From a checkpoint of a small mixture-of-experts model trained on Wikipedia: 16 layers, 4 picks a token.
Below are experts of layer 12 (counted from 0) of a mixture-of-experts language model. Rows are named router (the router's row for the expert), gate (a neuron's input weights, with its number), up (a neuron's input weights, with its number) and show model dimensions 0-127. Each number is 50 + 10 x the weight over its row's rms, rounded and kept within 0 to 99.
After each expert's rows: a language model's description of what the expert responds to. This comes from a sample of Wikipedia text that the model never trained on.

# expert 39
router:52 47 55 45 59 36 33 51 46 33 46 33 39 44 45 78 58 55 43 39 37 45 59 43 52 38 73 57 44 45 37 62 48 51 48 43 57 55 28 46 46 58 46 36 71 46 54 59 45 46 49 46 48 38 56 41 32 71 56 59 55 60 37 45 60 27 52 57 58 52 59 47 62 53 68 54 49 55 45 44 40 45 49 50 58 43 45 49 39 49 46 52 50 56 48 61 45 42 32 42 59 75 50 63 74 44 62 61 47 59 57 46 59 66 43 45 50 49 46 50 62 44 42 59 72 64 52 62
gate1:54 40 52 58 59 53 46 53 58 51 51 54 37 47 52 46 57 60 49 44 50 46 51 59 57 58 54 54 46 43 47 43 37 50 43 59 52 71 36 41 43 53 65 56 51 54 32 30 50 39 55 56 35 41 60 63 43 51 56 56 57 36 36 52 49 61 39 39 47 37 60 43 60 50 63 64 63 83 40 48 55 52 50 63 57 43 54 43 40 76 65 62 68 53 44 46 59 46 45 11 54 35 42 64 63 53 43 36 57 52 44 57 56 46 49 40 58 52 51 48 47 60 51 60 73 46 54 36
up1:38 57 43 38 50 54 51 52 23 59 37 53 40 52 42 45 53 28 45 43 35 51 60 60 59 33 60 38 40 40 49 61 49 62 60 63 39 60 56 57 39 44 57 65 53 60 55 66 46 42 46 41 44 37 56 59 43 47 58 56 40 45 66 46 57 48 54 51 52 67 58 46 59 63 48 40 24 74 49 41 44 57 50 42 47 49 58 61 63 68 62 46 53 47 46 63 78 47 71 43 59 48 32 58 52 50 56 53 51 56 55 47 53 59 51 32 55 40 38 41 70 51 36 60 53 42 49 46
gate2:50 40 61 56 43 27 44 53 38 42 45 30 47 55 38 62 66 55 64 40 37 38 58 34 70 46 53 60 41 40 56 55 30 34 44 50 63 44 57 42 49 50 37 55 55 40 52 49 52 41 33 58 46 53 50 34 58 48 46 50 46 64 59 44 55 42 35 57 59 58 57 59 67 43 50 63 57 59 47 32 51 40 59 48 58 52 40 34 54 56 62 65 55 45 47 47 63 44 49 37 49 47 57 64 46 66 64 40 47 48 45 42 36 39 65 48 59 37 45 75 60 54 36 48 65 31 62 40
up2:47 54 63 57 55 64 61 44 43 44 44 59 49 40 53 49 58 64 33 45 42 40 73 48 45 64 28 45 41 60 57 38 45 68 51 55 61 59 68 62 42 43 46 60 41 55 58 67 35 57 64 50 55 47 25 36 42 35 55 47 45 59 48 48 65 39 64 40 67 44 42 61 41 49 54 36 46 65 75 58 47 47 51 52 55 59 50 41 45 53 30 47 43 46 46 56 61 46 58 48 42 60 48 66 45 35 45 38 56 54 61 45 47 47 47 35 55 58 50 24 42 59 63 38 56 49 55 54
gate3:57 51 41 43 46 55 55 50 42 44 48 56 42 55 63 63 59 48 60 59 60 46 49 38 50 59 62 50 57 41 47 55 45 43 42 49 40 43 66 39 51 76 55 35 47 51 51 55 46 40 45 61 60 27 58 40 35 40 62 45 43 55 48 53 56 47 46 56 55 56 58 48 53 50 56 57 53 85 47 53 53 59 52 45 33 47 46 43 63 27 52 70 43 56 59 72 45 42 46 39 46 48 58 48 56 51 32 56 48 39 45 69 48 40 53 37 53 26 22 49 35 53 46 54 68 53 49 27
up3:53 42 48 51 51 47 32 77 51 64 40 57 52 63 54 61 47 36 43 58 55 68 42 70 46 42 46 43 48 46 47 58 52 23 47 48 65 60 56 42 48 68 53 57 52 68 60 41 43 46 52 59 56 51 53 79 55 46 52 53 48 45 44 38 50 52 47 44 58 40 65 58 49 43 62 31 55 70 56 53 71 50 48 54 51 40 57 44 69 56 51 58 65 52 68 50 50 54 36 42 33 50 42 35 41 60 33 44 43 48 40 49 49 32 59 39 36 46 52 45 47 54 61 45 39 66 66 48
gate4:54 51 47 51 48 51 68 22 58 48 59 42 58 46 53 55 75 52 47 63 42 25 45 33 64 60 54 55 63 62 41 44 39 68 45 51 60 53 34 49 43 33 51 47 58 59 43 63 47 50 47 64 61 41 44 47 46 55 48 38 44 28 45 38 53 58 52 41 44 60 40 62 42 50 53 53 43 42 49 25 49 70 56 45 47 48 53 60 44 50 61 61 44 70 53 64 37 45 47 50 64 61 41 39 43 49 68 65 55 51 37 60 49 58 49 47 55 50 42 43 33 32 51 49 40 66 48 63
up4:48 44 28 39 50 56 42 51 43 41 51 47 53 51 33 54 56 50 67 63 37 44 37 47 47 56 56 47 55 60 29 40 55 53 40 51 51 62 55 55 42 55 36 67 58 44 70 62 68 47 48 48 55 56 42 26 51 40 49 49 43 60 43 29 52 57 57 39 66 63 50 38 48 40 46 43 65 58 40 52 51 48 32 45 44 34 44 42 61 50 60 22 64 47 43 50 15 46 45 46 50 72 49 45 58 49 68 50 62 54 54 56 66 43 58 45 53 44 54 55 44 46 58 62 44 55 51 54
Description: Sentence-final periods, often fused with a word ending (ters., er., ing.), plus ending pieces of Spanish or Portuguese words: Coruña, Meteorológica.

# expert 1
router:48 44 57 61 53 45 39 43 47 39 54 41 48 56 48 64 66 59 45 48 45 43 57 48 47 44 63 65 48 44 62 53 45 60 50 39 58 47 43 45 57 47 53 35 66 34 59 61 49 49 40 51 46 47 49 42 29 74 61 50 57 62 50 44 61 35 56 59 74 63 48 50 58 50 67 58 48 61 62 53 48 46 50 53 52 53 43 39 40 41 38 58 43 41 49 62 48 49 41 42 57 83 83 70 63 53 63 64 39 66 44 47 49 67 44 38 48 48 58 55 62 35 45 51 59 63 55 40
gate1:45 67 35 67 49 35 46 50 53 47 41 32 35 53 48 45 56 28 56 42 58 52 57 50 59 62 60 47 61 34 52 41 53 57 36 59 63 56 61 40 35 52 58 59 70 62 54 50 58 58 50 68 48 43 46 35 40 62 48 53 54 55 52 55 57 43 47 52 43 59 67 48 70 42 47 50 48 66 54 59 44 26 46 49 73 40 40 39 52 46 62 45 57 49 66 40 62 50 60 40 39 57 67 78 48 51 41 60 42 41 37 45 46 68 50 39 50 54 39 37 56 56 50 42 40 44 60 55
up1:65 71 56 69 37 56 39 50 59 37 53 50 48 65 74 37 51 50 40 59 60 61 47 55 25 56 56 40 47 63 56 57 65 45 50 47 36 53 42 40 54 60 56 46 53 26 48 46 56 58 54 57 53 38 48 51 64 37 42 53 58 46 59 68 31 75 51 32 53 52 53 53 57 49 61 48 67 55 59 58 39 51 46 57 50 52 59 50 45 39 65 46 42 66 50 57 47 58 67 69 44 45 40 43 54 43 32 53 48 41 42 63 48 55 48 52 58 50 59 63 39 46 47 57 70 55 44 72
gate2:60 53 68 62 44 61 47 31 52 48 50 52 38 50 60 43 37 47 47 42 55 56 50 46 59 53 63 67 64 47 46 60 45 42 51 51 55 46 48 51 59 58 52 56 54 58 52 54 36 54 48 46 43 50 35 43 41 62 53 67 46 41 57 42 55 62 69 53 61 41 66 49 62 29 68 52 59 52 44 53 56 55 51 50 64 74 46 47 61 56 57 24 66 48 35 61 51 52 36 44 49 71 54 44 65 52 44 44 45 60 52 64 56 67 71 50 60 59 42 36 81 41 56 57 50 35 37 49
up2:31 43 53 44 42 52 52 39 45 64 45 45 55 34 60 49 44 57 53 56 59 46 46 47 57 76 58 63 33 57 60 61 45 17 56 57 43 42 60 55 37 45 65 41 48 43 61 60 38 53 60 55 46 58 39 41 51 66 56 62 49 49 57 48 51 61 55 41 53 31 53 50 49 33 59 46 48 68 58 44 65 52 62 40 55 54 67 67 55 41 58 43 52 41 36 57 64 49 63 46 38 59 48 54 35 32 50 49 38 63 48 48 57 54 57 48 48 53 38 42 69 52 55 55 70 45 64 28
gate3:66 59 42 50 56 52 26 33 41 55 56 43 61 73 53 47 59 63 56 56 45 40 54 63 43 40 60 42 48 44 66 34 48 23 36 49 74 56 46 52 36 55 44 41 57 43 53 37 46 46 57 64 44 60 30 66 56 32 61 47 41 61 62 63 58 54 50 70 43 59 54 49 59 57 49 68 51 45 64 55 61 57 44 51 62 36 40 60 50 47 62 66 66 46 46 48 58 54 47 39 59 54 57 65 47 49 55 55 49 52 31 55 55 46 47 50 55 51 34 47 60 57 45 64 41 45 61 60
up3:47 35 65 27 56 46 56 42 48 51 61 50 52 50 52 42 56 58 52 58 56 59 48 44 55 64 41 43 46 47 38 49 63 53 41 60 17 47 66 49 53 44 51 55 40 32 56 70 55 58 21 35 50 30 52 47 33 53 36 26 43 21 49 43 46 33 53 52 56 45 45 43 48 58 60 53 43 34 41 41 39 46 62 45 43 45 49 70 53 51 43 51 47 48 52 56 40 57 45 61 55 41 53 55 46 30 43 42 60 41 43 53 43 56 50 56 39 39 62 52 37 41 39 52 56 44 61 39
gate4:60 37 60 42 42 55 47 44 50 57 47 54 49 43 70 62 58 38 39 67 60 52 60 57 45 53 42 50 59 36 57 41 61 38 55 52 33 28 42 41 37 38 33 51 47 71 42 39 55 47 46 78 34 57 44 64 41 44 72 49 53 37 61 36 60 49 55 37 63 46 58 59 51 53 70 57 47 68 59 53 38 55 46 46 40 53 35 39 59 38 46 52 66 45 56 42 55 44 67 53 59 49 57 57 43 44 59 60 50 60 43 57 50 54 63 70 55 44 39 55 59 66 46 47 48 57 40 37
up4:58 42 58 54 55 54 60 59 57 50 52 49 47 56 55 58 58 63 32 43 58 47 37 49 49 43 47 69 59 48 49 55 61 40 46 44 55 54 42 32 48 36 61 52 59 37 51 61 57 47 62 51 33 50 59 59 43 51 65 49 69 51 43 49 29 52 44 61 63 43 39 65 56 47 47 47 52 71 73 53 56 25 42 47 34 57 50 39 38 36 36 49 34 50 56 50 42 50 51 58 57 56 54 52 58 51 56 84 39 51 42 45 39 47 35 59 37 47 34 53 71 65 49 65 44 50 56 33
Description: Periods and period-fused word ends closing sentences, dates or citations, like 1962. or (2013). or es., plus table pipes and ==.

# expert 60
router:51 51 57 44 46 44 32 46 50 34 50 31 49 53 43 53 60 69 43 31 36 40 55 42 52 37 58 55 49 49 40 45 44 54 44 68 51 34 39 46 60 42 40 35 62 59 53 67 39 34 46 38 52 34 59 55 44 53 46 62 43 55 49 55 61 40 69 50 64 54 52 35 61 50 54 37 44 60 43 50 30 42 67 54 69 51 41 39 44 31 44 57 54 39 44 57 58 53 47 50 52 66 58 68 48 53 52 58 72 47 57 68 68 56 39 52 50 55 50 51 51 53 41 66 49 67 71 36
gate0:55 62 44 50 48 52 52 48 48 35 52 30 40 70 38 39 64 47 85 50 40 38 39 45 29 43 42 43 59 36 49 47 38 43 47 57 41 47 43 45 33 38 45 67 55 63 62 56 41 41 50 35 53 38 53 57 54 50 52 47 32 58 55 51 65 29 57 26 54 58 62 43 57 48 48 58 55 62 57 54 46 38 59 58 56 51 45 42 54 43 38 50 50 52 44 39 67 50 55 49 75 43 49 53 39 42 32 59 61 25 58 60 46 43 52 50 50 67 40 57 51 52 47 53 39 51 57 45
up0:30 27 57 60 21 47 49 41 52 49 44 52 48 51 40 43 37 40 55 54 57 50 57 38 56 54 51 61 41 32 51 49 40 64 48 45 71 43 50 45 56 35 40 50 57 31 40 70 59 53 55 61 42 66 36 51 59 45 46 46 43 48 44 50 68 39 50 51 39 68 39 66 56 57 54 45 67 51 58 55 54 49 43 55 55 66 41 51 45 35 50 73 51 55 45 41 65 55 47 47 61 44 62 70 60 41 61 36 43 57 51 48 37 38 57 49 55 54 48 31 63 57 53 61 54 62 66 44
gate1:60 47 47 60 37 53 56 51 50 46 53 63 46 49 40 39 40 50 58 49 57 35 53 63 44 59 51 53 33 49 51 53 39 48 57 59 49 64 58 65 57 55 58 43 36 39 66 61 33 57 56 62 56 53 58 62 44 55 63 69 71 55 72 60 50 55 46 37 49 50 56 41 45 52 54 62 42 73 61 59 52 57 73 50 55 48 33 27 43 44 40 68 35 60 79 55 55 37 58 38 55 59 56 45 54 51 71 56 54 49 43 41 42 35 45 51 43 48 47 30 37 58 42 48 52 43 57 51
up1:50 45 56 45 56 57 33 47 54 27 44 36 51 47 47 40 48 59 38 51 67 52 45 57 53 51 42 42 42 50 49 54 33 37 48 31 70 48 53 41 56 35 51 58 48 53 59 27 56 51 49 42 46 64 38 38 67 42 64 31 46 49 60 48 57 57 45 38 75 60 53 46 52 57 34 48 60 52 56 51 49 50 55 55 58 67 48 33 52 54 57 48 67 35 56 38 49 55 34 37 39 44 55 47 41 70 56 44 66 51 45 46 61 21 32 47 68 62 33 48 46 53 44 53 45 42 47 39
gate2:43 67 23 48 42 43 44 47 65 48 34 46 43 69 54 42 63 59 51 43 34 22 46 49 50 47 50 43 53 38 55 56 55 45 41 64 36 51 35 51 43 50 51 41 64 48 58 50 48 54 65 51 40 42 60 47 38 46 50 48 29 51 43 32 59 51 47 60 85 38 47 61 55 42 51 53 47 67 48 36 50 52 55 52 46 51 37 47 52 63 47 62 56 29 75 56 42 38 60 38 50 46 47 62 43 44 41 60 63 56 39 57 46 46 36 48 47 69 48 50 45 65 51 56 44 58 62 49
up2:26 58 24 64 58 48 40 51 33 49 48 62 52 44 54 60 57 61 42 47 46 35 36 28 60 66 61 52 47 47 52 58 38 64 56 56 52 66 64 46 50 59 59 51 49 42 39 62 43 51 45 46 61 57 43 64 61 56 42 39 42 53 50 54 37 49 38 43 55 38 51 31 56 57 45 56 44 50 58 42 60 53 48 51 48 52 53 42 39 55 38 41 60 51 64 71 58 34 76 58 62 48 56 53 49 38 43 48 68 38 51 34 25 52 41 60 50 40 59 36 36 41 36 44 42 44 52 44
gate3:56 46 45 58 48 54 60 65 65 37 50 54 47 66 35 33 58 52 55 50 43 50 43 41 38 66 50 58 47 44 60 51 51 37 49 35 57 70 55 58 37 55 62 36 55 53 63 62 50 44 41 55 70 42 35 57 48 38 60 46 43 57 64 64 64 48 43 20 65 48 52 46 57 51 55 62 53 64 44 43 51 56 57 55 53 51 48 35 51 49 75 40 22 57 60 38 56 36 41 46 49 40 51 50 47 60 54 65 59 55 56 57 51 32 62 46 59 57 43 51 33 49 44 62 54 51 45 28
up3:40 40 45 42 65 59 31 50 43 62 56 46 40 54 40 43 69 50 54 55 48 77 46 46 58 59 45 55 55 51 51 48 53 54 52 62 34 53 36 57 42 39 41 45 49 46 39 47 66 41 68 59 54 38 43 60 38 59 59 39 43 33 50 40 57 58 53 43 54 39 64 73 60 53 44 45 66 56 51 45 71 57 48 50 42 48 46 53 55 59 51 44 57 53 56 38 32 49 48 67 34 53 41 36 52 23 50 54 33 41 54 34 62 66 49 39 56 29 54 60 63 38 55 29 46 47 53 52
Description: Names of countries, states, cities and nationalities, often completing a word, such as Arizona, Rhode Island, United States, Italian, Chile.

# expert 24
router:50 34 65 47 43 45 45 40 50 34 51 38 47 28 37 56 74 64 46 43 45 50 61 55 40 44 60 77 47 50 41 50 46 40 50 49 66 42 53 55 67 52 48 39 61 47 44 37 38 34 52 46 47 48 61 44 48 76 55 50 61 64 47 37 57 51 60 42 63 48 37 39 57 37 55 52 51 49 56 55 64 45 48 71 65 56 52 46 24 47 40 65 67 36 45 58 52 63 33 47 60 64 60 56 50 42 59 57 59 54 64 56 72 56 44 42 54 51 55 57 54 50 46 40 56 61 58 56
gate0:20 56 71 42 45 33 58 44 34 40 31 51 42 48 50 46 67 33 39 51 56 56 56 67 45 53 60 40 34 40 62 53 35 45 44 50 45 41 63 63 53 41 56 51 57 50 47 45 26 59 42 55 59 44 49 39 66 49 54 59 64 47 42 44 65 65 46 60 44 39 59 60 56 28 55 43 42 52 37 55 64 55 49 58 54 46 48 43 38 56 46 60 58 52 53 50 31 51 55 63 45 71 70 40 57 47 61 35 57 44 50 56 54 73 42 43 54 34 52 47 44 44 50 51 56 46 52 40
up0:43 46 63 59 58 49 56 56 52 33 40 59 65 51 56 62 49 61 31 47 60 47 29 43 63 42 53 47 59 37 61 50 55 53 58 36 26 34 40 46 59 67 47 58 51 60 52 40 34 55 49 43 42 70 66 55 56 52 41 55 51 57 48 60 40 39 32 51 43 41 52 49 51 55 50 27 61 32 30 51 63 51 35 56 53 36 42 41 56 41 50 43 42 52 41 52 30 53 59 47 51 60 43 63 39 49 58 59 35 53 36 43 66 51 45 38 58 39 59 72 49 52 53 53 33 64 52 61
gate1:51 44 44 42 47 57 39 34 56 61 47 49 40 55 29 45 54 54 53 55 45 53 41 57 47 45 41 45 17 43 43 72 42 44 42 52 28 39 49 45 59 54 50 54 56 39 38 56 60 44 67 52 67 39 46 60 52 66 63 54 67 35 54 68 40 57 63 57 51 34 51 56 49 56 40 59 28 41 51 44 54 54 54 48 62 49 46 53 42 64 54 53 66 53 47 41 60 80 56 59 38 50 50 50 39 50 47 60 42 51 49 51 57 67 47 40 57 44 38 45 61 38 41 58 38 26 40 61
up1:50 54 54 58 63 51 38 68 40 56 34 62 57 61 34 42 70 39 22 53 60 57 60 39 54 34 43 29 43 38 49 38 59 55 54 52 57 56 55 74 56 62 68 45 51 44 38 52 47 39 53 54 45 45 44 63 51 51 55 62 51 49 61 54 46 55 43 57 68 47 47 57 64 39 51 45 74 47 62 49 66 49 44 59 29 36 55 55 51 60 47 50 36 49 44 43 53 59 48 60 50 49 67 63 51 64 55 52 39 37 60 57 43 54 48 60 54 49 66 54 42 37 62 58 46 25 44 46
gate2:57 53 27 53 53 37 61 39 70 63 39 37 56 39 56 67 56 47 49 24 66 48 46 47 52 48 62 54 48 46 46 62 47 37 47 48 49 56 60 38 48 46 42 41 57 64 71 54 39 43 35 61 57 42 63 53 55 52 57 51 53 74 40 48 54 55 31 48 24 39 54 44 48 47 64 52 41 66 57 46 62 31 49 56 62 35 48 36 42 57 48 63 49 40 37 62 56 52 47 52 56 49 37 53 65 35 52 70 57 49 49 48 49 64 50 39 60 48 49 69 64 67 56 52 53 48 44 49
up2:54 57 28 60 55 35 33 65 48 61 29 37 29 63 38 56 55 65 59 53 74 53 54 65 44 38 42 29 41 50 61 54 58 40 39 48 63 66 47 51 58 44 39 73 52 61 48 47 54 52 49 46 56 48 50 55 50 51 38 62 49 51 50 42 49 33 60 45 46 44 52 33 51 59 55 58 53 38 51 60 51 56 50 56 32 52 39 57 51 47 33 37 43 30 54 61 33 50 62 33 38 52 42 35 50 57 65 36 63 44 41 41 63 49 39 45 55 61 58 43 49 58 50 42 43 39 48 49
gate3:55 51 57 46 38 59 45 34 52 54 41 46 45 49 50 44 48 46 38 49 58 41 64 58 68 46 52 66 56 53 47 56 39 25 45 58 49 46 48 54 54 53 37 40 54 47 33 63 36 44 33 47 52 42 54 34 60 56 64 53 47 38 31 48 47 36 81 59 44 49 57 53 49 36 68 40 50 45 58 42 47 34 47 42 64 71 49 62 45 42 47 69 56 64 46 66 53 62 45 43 38 55 54 72 41 52 65 38 45 48 29 62 43 64 36 54 41 38 49 65 51 50 42 42 49 45 51 61
up3:39 48 41 44 33 48 48 39 42 50 41 62 47 46 35 49 57 37 72 72 61 45 51 46 44 49 53 47 60 45 71 47 68 53 55 33 55 57 60 60 50 57 56 68 50 61 67 34 33 53 41 47 44 59 32 37 45 44 38 35 66 64 52 54 44 38 43 41 69 65 49 32 52 53 38 38 35 52 43 59 56 45 41 53 42 48 40 24 37 52 46 54 56 58 41 46 44 49 31 60 57 67 45 30 44 47 49 48 53 54 50 51 59 56 58 32 42 48 54 62 55 54 55 52 53 55 48 66
Description: Single capital letters and pieces of all-caps acronyms or codes in tables and lists, such as BJP, JPL, ATT, AY-3.

# expert 44
router:49 48 52 58 39 43 52 41 38 23 47 49 61 65 35 62 78 47 49 52 37 32 46 52 41 40 69 69 47 43 44 55 36 53 41 64 39 45 59 51 51 60 49 48 68 52 48 54 39 22 42 49 57 37 48 61 44 57 38 66 50 57 53 62 49 52 58 54 59 64 43 45 55 50 63 59 39 63 53 44 44 59 49 75 64 53 46 49 48 39 31 68 33 45 43 59 52 42 38 39 49 62 57 46 61 45 43 62 61 45 59 54 46 60 39 44 44 59 59 46 42 49 46 49 51 70 54 45
gate0:43 49 59 55 34 44 52 32 46 41 61 64 51 53 40 53 55 48 79 52 44 31 51 60 28 57 57 55 62 51 76 47 29 34 42 50 47 58 47 54 52 58 56 52 50 48 44 56 35 42 37 35 61 60 57 32 59 38 48 50 60 44 44 55 48 45 36 36 44 60 56 54 49 56 56 64 31 39 61 61 40 55 59 46 44 56 39 53 52 40 39 51 52 44 64 63 63 58 59 27 45 50 65 63 43 29 42 45 38 44 47 45 42 70 47 47 51 46 60 36 38 54 65 50 49 42 50 45
up0:40 43 56 45 55 43 45 49 50 66 57 59 51 55 46 61 36 59 45 53 67 55 46 58 38 32 46 12 47 40 42 66 45 51 49 55 48 68 43 35 38 44 31 56 53 60 60 43 42 48 42 52 67 46 46 39 50 41 45 58 43 54 52 52 52 35 48 54 57 53 41 56 54 66 23 40 44 51 55 57 60 70 58 62 41 41 52 65 58 43 55 60 35 52 38 50 43 45 46 69 38 48 59 53 57 54 57 33 58 50 51 44 44 51 66 60 55 57 34 46 62 61 43 39 51 62 72 62
gate1:46 41 60 51 39 53 48 36 36 35 59 66 57 64 52 59 63 46 57 56 50 36 40 54 45 48 62 61 51 56 34 67 36 37 51 60 28 48 64 53 49 67 47 42 50 44 45 53 42 45 40 52 65 48 43 39 41 42 44 63 60 46 53 56 37 43 51 53 33 53 42 44 52 60 50 54 38 69 62 37 55 65 34 72 53 55 44 56 42 39 26 57 23 48 41 66 44 31 58 42 53 54 41 54 72 34 60 51 56 40 60 50 42 58 45 42 36 44 53 40 47 40 54 48 53 54 54 52
up1:55 50 63 51 44 52 51 50 44 40 61 64 55 51 32 74 41 44 45 48 51 46 57 45 66 63 60 47 44 59 36 70 45 43 63 49 49 62 51 69 52 64 60 61 61 43 55 64 38 61 42 51 50 58 48 46 48 56 39 70 49 50 54 51 59 60 54 51 47 62 46 33 44 60 55 51 48 62 61 43 54 62 60 67 55 49 47 57 70 31 40 46 50 48 39 69 26 38 50 41 56 64 63 36 67 27 69 50 44 58 59 47 52 61 56 54 52 44 64 33 50 41 48 50 63 49 37 58
gate2:38 51 69 56 59 61 60 49 43 38 46 33 39 52 39 34 50 52 56 50 53 39 61 54 60 49 63 59 51 57 48 54 52 45 54 35 36 55 47 34 51 49 57 50 49 52 58 61 50 38 42 58 56 36 53 52 33 70 55 50 57 49 41 50 45 43 53 45 66 39 55 51 62 55 42 52 28 67 65 62 28 57 51 52 40 32 62 43 50 54 37 46 48 53 47 71 29 53 42 44 32 69 53 41 58 51 35 67 40 36 40 49 47 74 47 65 46 59 58 56 44 50 62 46 53 73 51 55
up2:43 35 42 47 51 66 62 48 48 53 42 38 64 42 57 36 42 22 49 57 51 61 55 51 50 39 49 45 43 66 49 48 48 57 49 24 61 44 66 66 51 39 62 62 53 55 42 49 53 45 58 46 36 58 48 66 60 58 48 43 47 68 39 30 56 71 56 46 49 44 57 52 48 40 46 53 43 50 43 45 41 38 61 55 59 37 38 40 48 69 59 41 65 35 71 39 47 50 43 40 59 54 47 51 49 69 57 39 53 41 44 41 52 41 54 32 67 39 67 62 59 34 63 58 51 50 59 45
gate3:47 40 52 58 65 30 56 45 67 48 44 49 46 60 29 41 38 66 32 43 56 51 42 64 50 61 52 53 37 53 40 50 54 40 59 68 48 38 35 57 55 35 52 64 53 61 41 45 55 62 27 65 63 48 57 60 43 42 48 58 55 54 49 62 54 37 58 31 62 40 52 39 64 60 48 33 57 47 51 55 60 64 53 47 53 53 40 36 53 58 48 60 48 66 44 43 61 62 30 60 57 36 64 54 46 45 41 59 59 61 52 40 38 44 39 54 53 33 60 49 52 38 34 38 35 49 43 64
up3:42 63 50 39 34 30 35 53 64 46 33 61 50 53 66 56 43 47 58 43 54 50 47 39 51 50 44 45 39 38 42 38 45 33 61 51 43 55 55 46 47 59 41 28 47 56 44 65 47 51 65 64 56 35 63 40 57 47 67 44 42 59 50 55 55 51 55 52 63 50 36 54 44 57 50 48 55 60 66 47 44 46 61 44 54 59 45 48 63 48 47 41 51 43 34 58 68 47 50 71 49 51 48 58 44 58 47 50 55 54 41 15 52 54 48 72 53 68 31 35 63 43 58 64 49 56 76 58
Description: First pieces of personal surnames after a given name, often English or Scottish, such as Mc, Kn, W(ithers), K(angas), R(othschild).

# expert 41
router:62 39 57 51 35 48 45 45 50 19 53 46 50 45 45 62 76 67 40 49 44 38 64 36 43 48 57 70 51 53 45 42 53 56 53 51 58 53 44 47 51 56 48 30 67 39 36 50 39 37 56 46 44 52 54 50 42 63 54 54 44 57 54 42 57 49 60 57 66 58 51 35 57 36 60 54 45 42 43 61 49 52 40 56 66 44 39 58 50 39 50 57 60 38 57 39 52 57 43 38 55 67 69 62 42 45 46 73 56 62 60 60 62 65 40 22 60 55 59 45 49 48 46 54 52 71 57 56
gate0:44 52 61 42 37 45 55 46 59 59 38 49 62 57 57 54 74 61 42 56 56 41 46 51 53 61 52 44 43 43 49 44 56 16 40 52 65 52 45 43 56 47 55 38 61 64 37 48 49 54 48 63 45 50 44 42 50 48 55 56 40 55 50 40 49 53 44 43 40 71 56 41 45 52 64 15 40 58 45 59 57 57 42 49 57 41 48 53 44 54 67 49 65 49 39 52 30 52 49 51 37 43 64 48 44 64 39 34 39 60 68 46 55 43 72 41 70 36 55 48 53 55 45 42 48 73 52 65
up0:49 57 46 31 53 40 46 44 46 59 28 48 54 53 36 37 28 53 43 49 46 54 47 40 77 44 38 58 40 53 51 46 57 59 69 46 26 56 38 45 31 64 52 47 50 44 50 67 33 47 42 53 54 62 52 53 49 54 56 55 42 58 47 30 43 40 61 47 82 56 49 34 44 50 46 48 65 64 60 55 52 43 63 53 50 52 57 44 46 49 45 38 53 52 58 39 42 67 44 50 53 51 40 43 49 36 58 51 67 40 58 60 57 42 61 50 57 42 48 52 52 68 42 47 65 23 58 54
gate1:45 39 57 59 36 51 50 63 46 32 49 54 59 49 51 46 53 47 55 61 48 54 33 48 39 52 52 48 38 46 63 43 49 41 42 44 50 42 47 49 45 42 63 43 66 43 57 45 69 36 56 40 48 52 40 42 61 39 68 60 15 45 51 52 72 58 49 48 57 47 53 58 62 44 69 45 40 52 53 68 53 65 54 52 65 57 31 48 52 53 42 46 43 47 62 53 56 48 58 68 53 52 63 56 51 66 42 16 45 70 52 50 59 50 78 52 45 45 39 58 55 60 47 54 48 66 43 53
up1:62 74 36 57 34 55 47 42 59 29 71 37 39 46 52 46 47 52 44 49 45 33 44 36 53 55 43 54 53 53 50 38 50 53 63 47 44 46 63 38 46 49 44 31 67 67 56 45 72 43 62 50 36 50 59 48 67 45 54 43 60 53 50 50 37 58 32 68 50 50 40 50 44 52 61 46 29 44 47 61 54 56 32 47 34 70 50 47 46 63 53 32 52 46 56 53 40 59 38 42 58 37 61 49 40 54 31 59 53 45 57 52 74 52 70 62 49 51 54 54 63 42 45 62 48 47 46 45
gate2:62 56 48 59 51 60 57 34 54 30 41 59 52 67 39 59 56 54 47 60 64 48 50 51 50 52 60 47 47 40 47 63 55 23 42 52 53 45 29 57 40 64 40 49 56 43 24 46 51 52 39 61 59 52 38 42 56 47 60 56 33 59 44 41 48 46 53 64 49 60 69 40 49 50 54 57 54 43 49 57 34 68 58 56 71 39 36 52 56 42 39 49 63 41 59 47 61 70 57 41 62 48 59 57 31 46 50 49 51 46 53 44 65 45 49 44 64 35 41 52 55 74 38 56 55 70 61 56
up2:45 65 73 53 42 63 48 57 62 49 67 54 58 52 45 48 57 36 53 49 42 65 55 33 56 59 47 31 51 69 68 50 56 56 54 58 66 50 46 46 37 44 60 51 59 50 54 44 54 46 48 38 44 60 46 55 41 49 58 46 61 53 54 58 49 52 39 37 52 52 48 55 50 67 67 49 59 55 50 58 55 31 53 51 41 57 47 42 56 46 44 51 44 22 48 52 60 28 48 44 68 64 53 60 63 49 48 29 83 60 63 61 54 52 47 44 31 54 33 43 39 51 32 39 53 42 44 57
gate3:44 50 43 57 44 46 60 53 49 39 16 56 49 64 49 51 48 61 44 47 53 30 58 46 39 46 56 48 35 44 54 37 49 39 47 57 42 52 49 43 44 53 50 35 54 61 44 46 64 43 61 62 41 39 45 52 27 60 53 60 41 68 55 50 50 49 49 58 63 55 63 52 45 34 56 55 64 53 54 61 55 55 55 58 55 42 40 35 52 63 46 71 45 16 47 58 50 68 54 41 39 41 60 36 51 32 47 70 33 36 51 68 45 55 47 52 52 52 53 54 37 46 67 54 43 60 66 61
up3:54 59 61 45 49 39 55 55 51 40 37 54 46 42 45 56 55 47 73 56 40 36 61 47 63 35 52 36 73 59 40 41 40 41 54 73 24 46 47 52 48 51 34 59 61 62 43 41 41 58 74 47 45 33 43 34 24 51 31 43 52 70 54 42 52 44 44 69 48 47 58 65 51 38 52 40 63 49 41 50 49 51 30 52 60 50 43 60 57 50 37 45 60 55 51 45 45 56 43 57 36 39 48 60 46 44 67 53 56 39 54 53 61 58 38 58 51 56 33 45 49 55 47 54 49 55 62 41
Description: Capital-letter word starts of names and places after commas, pipes or prepositions, such as the M of Middletown, the N of Nandua and Mississippi.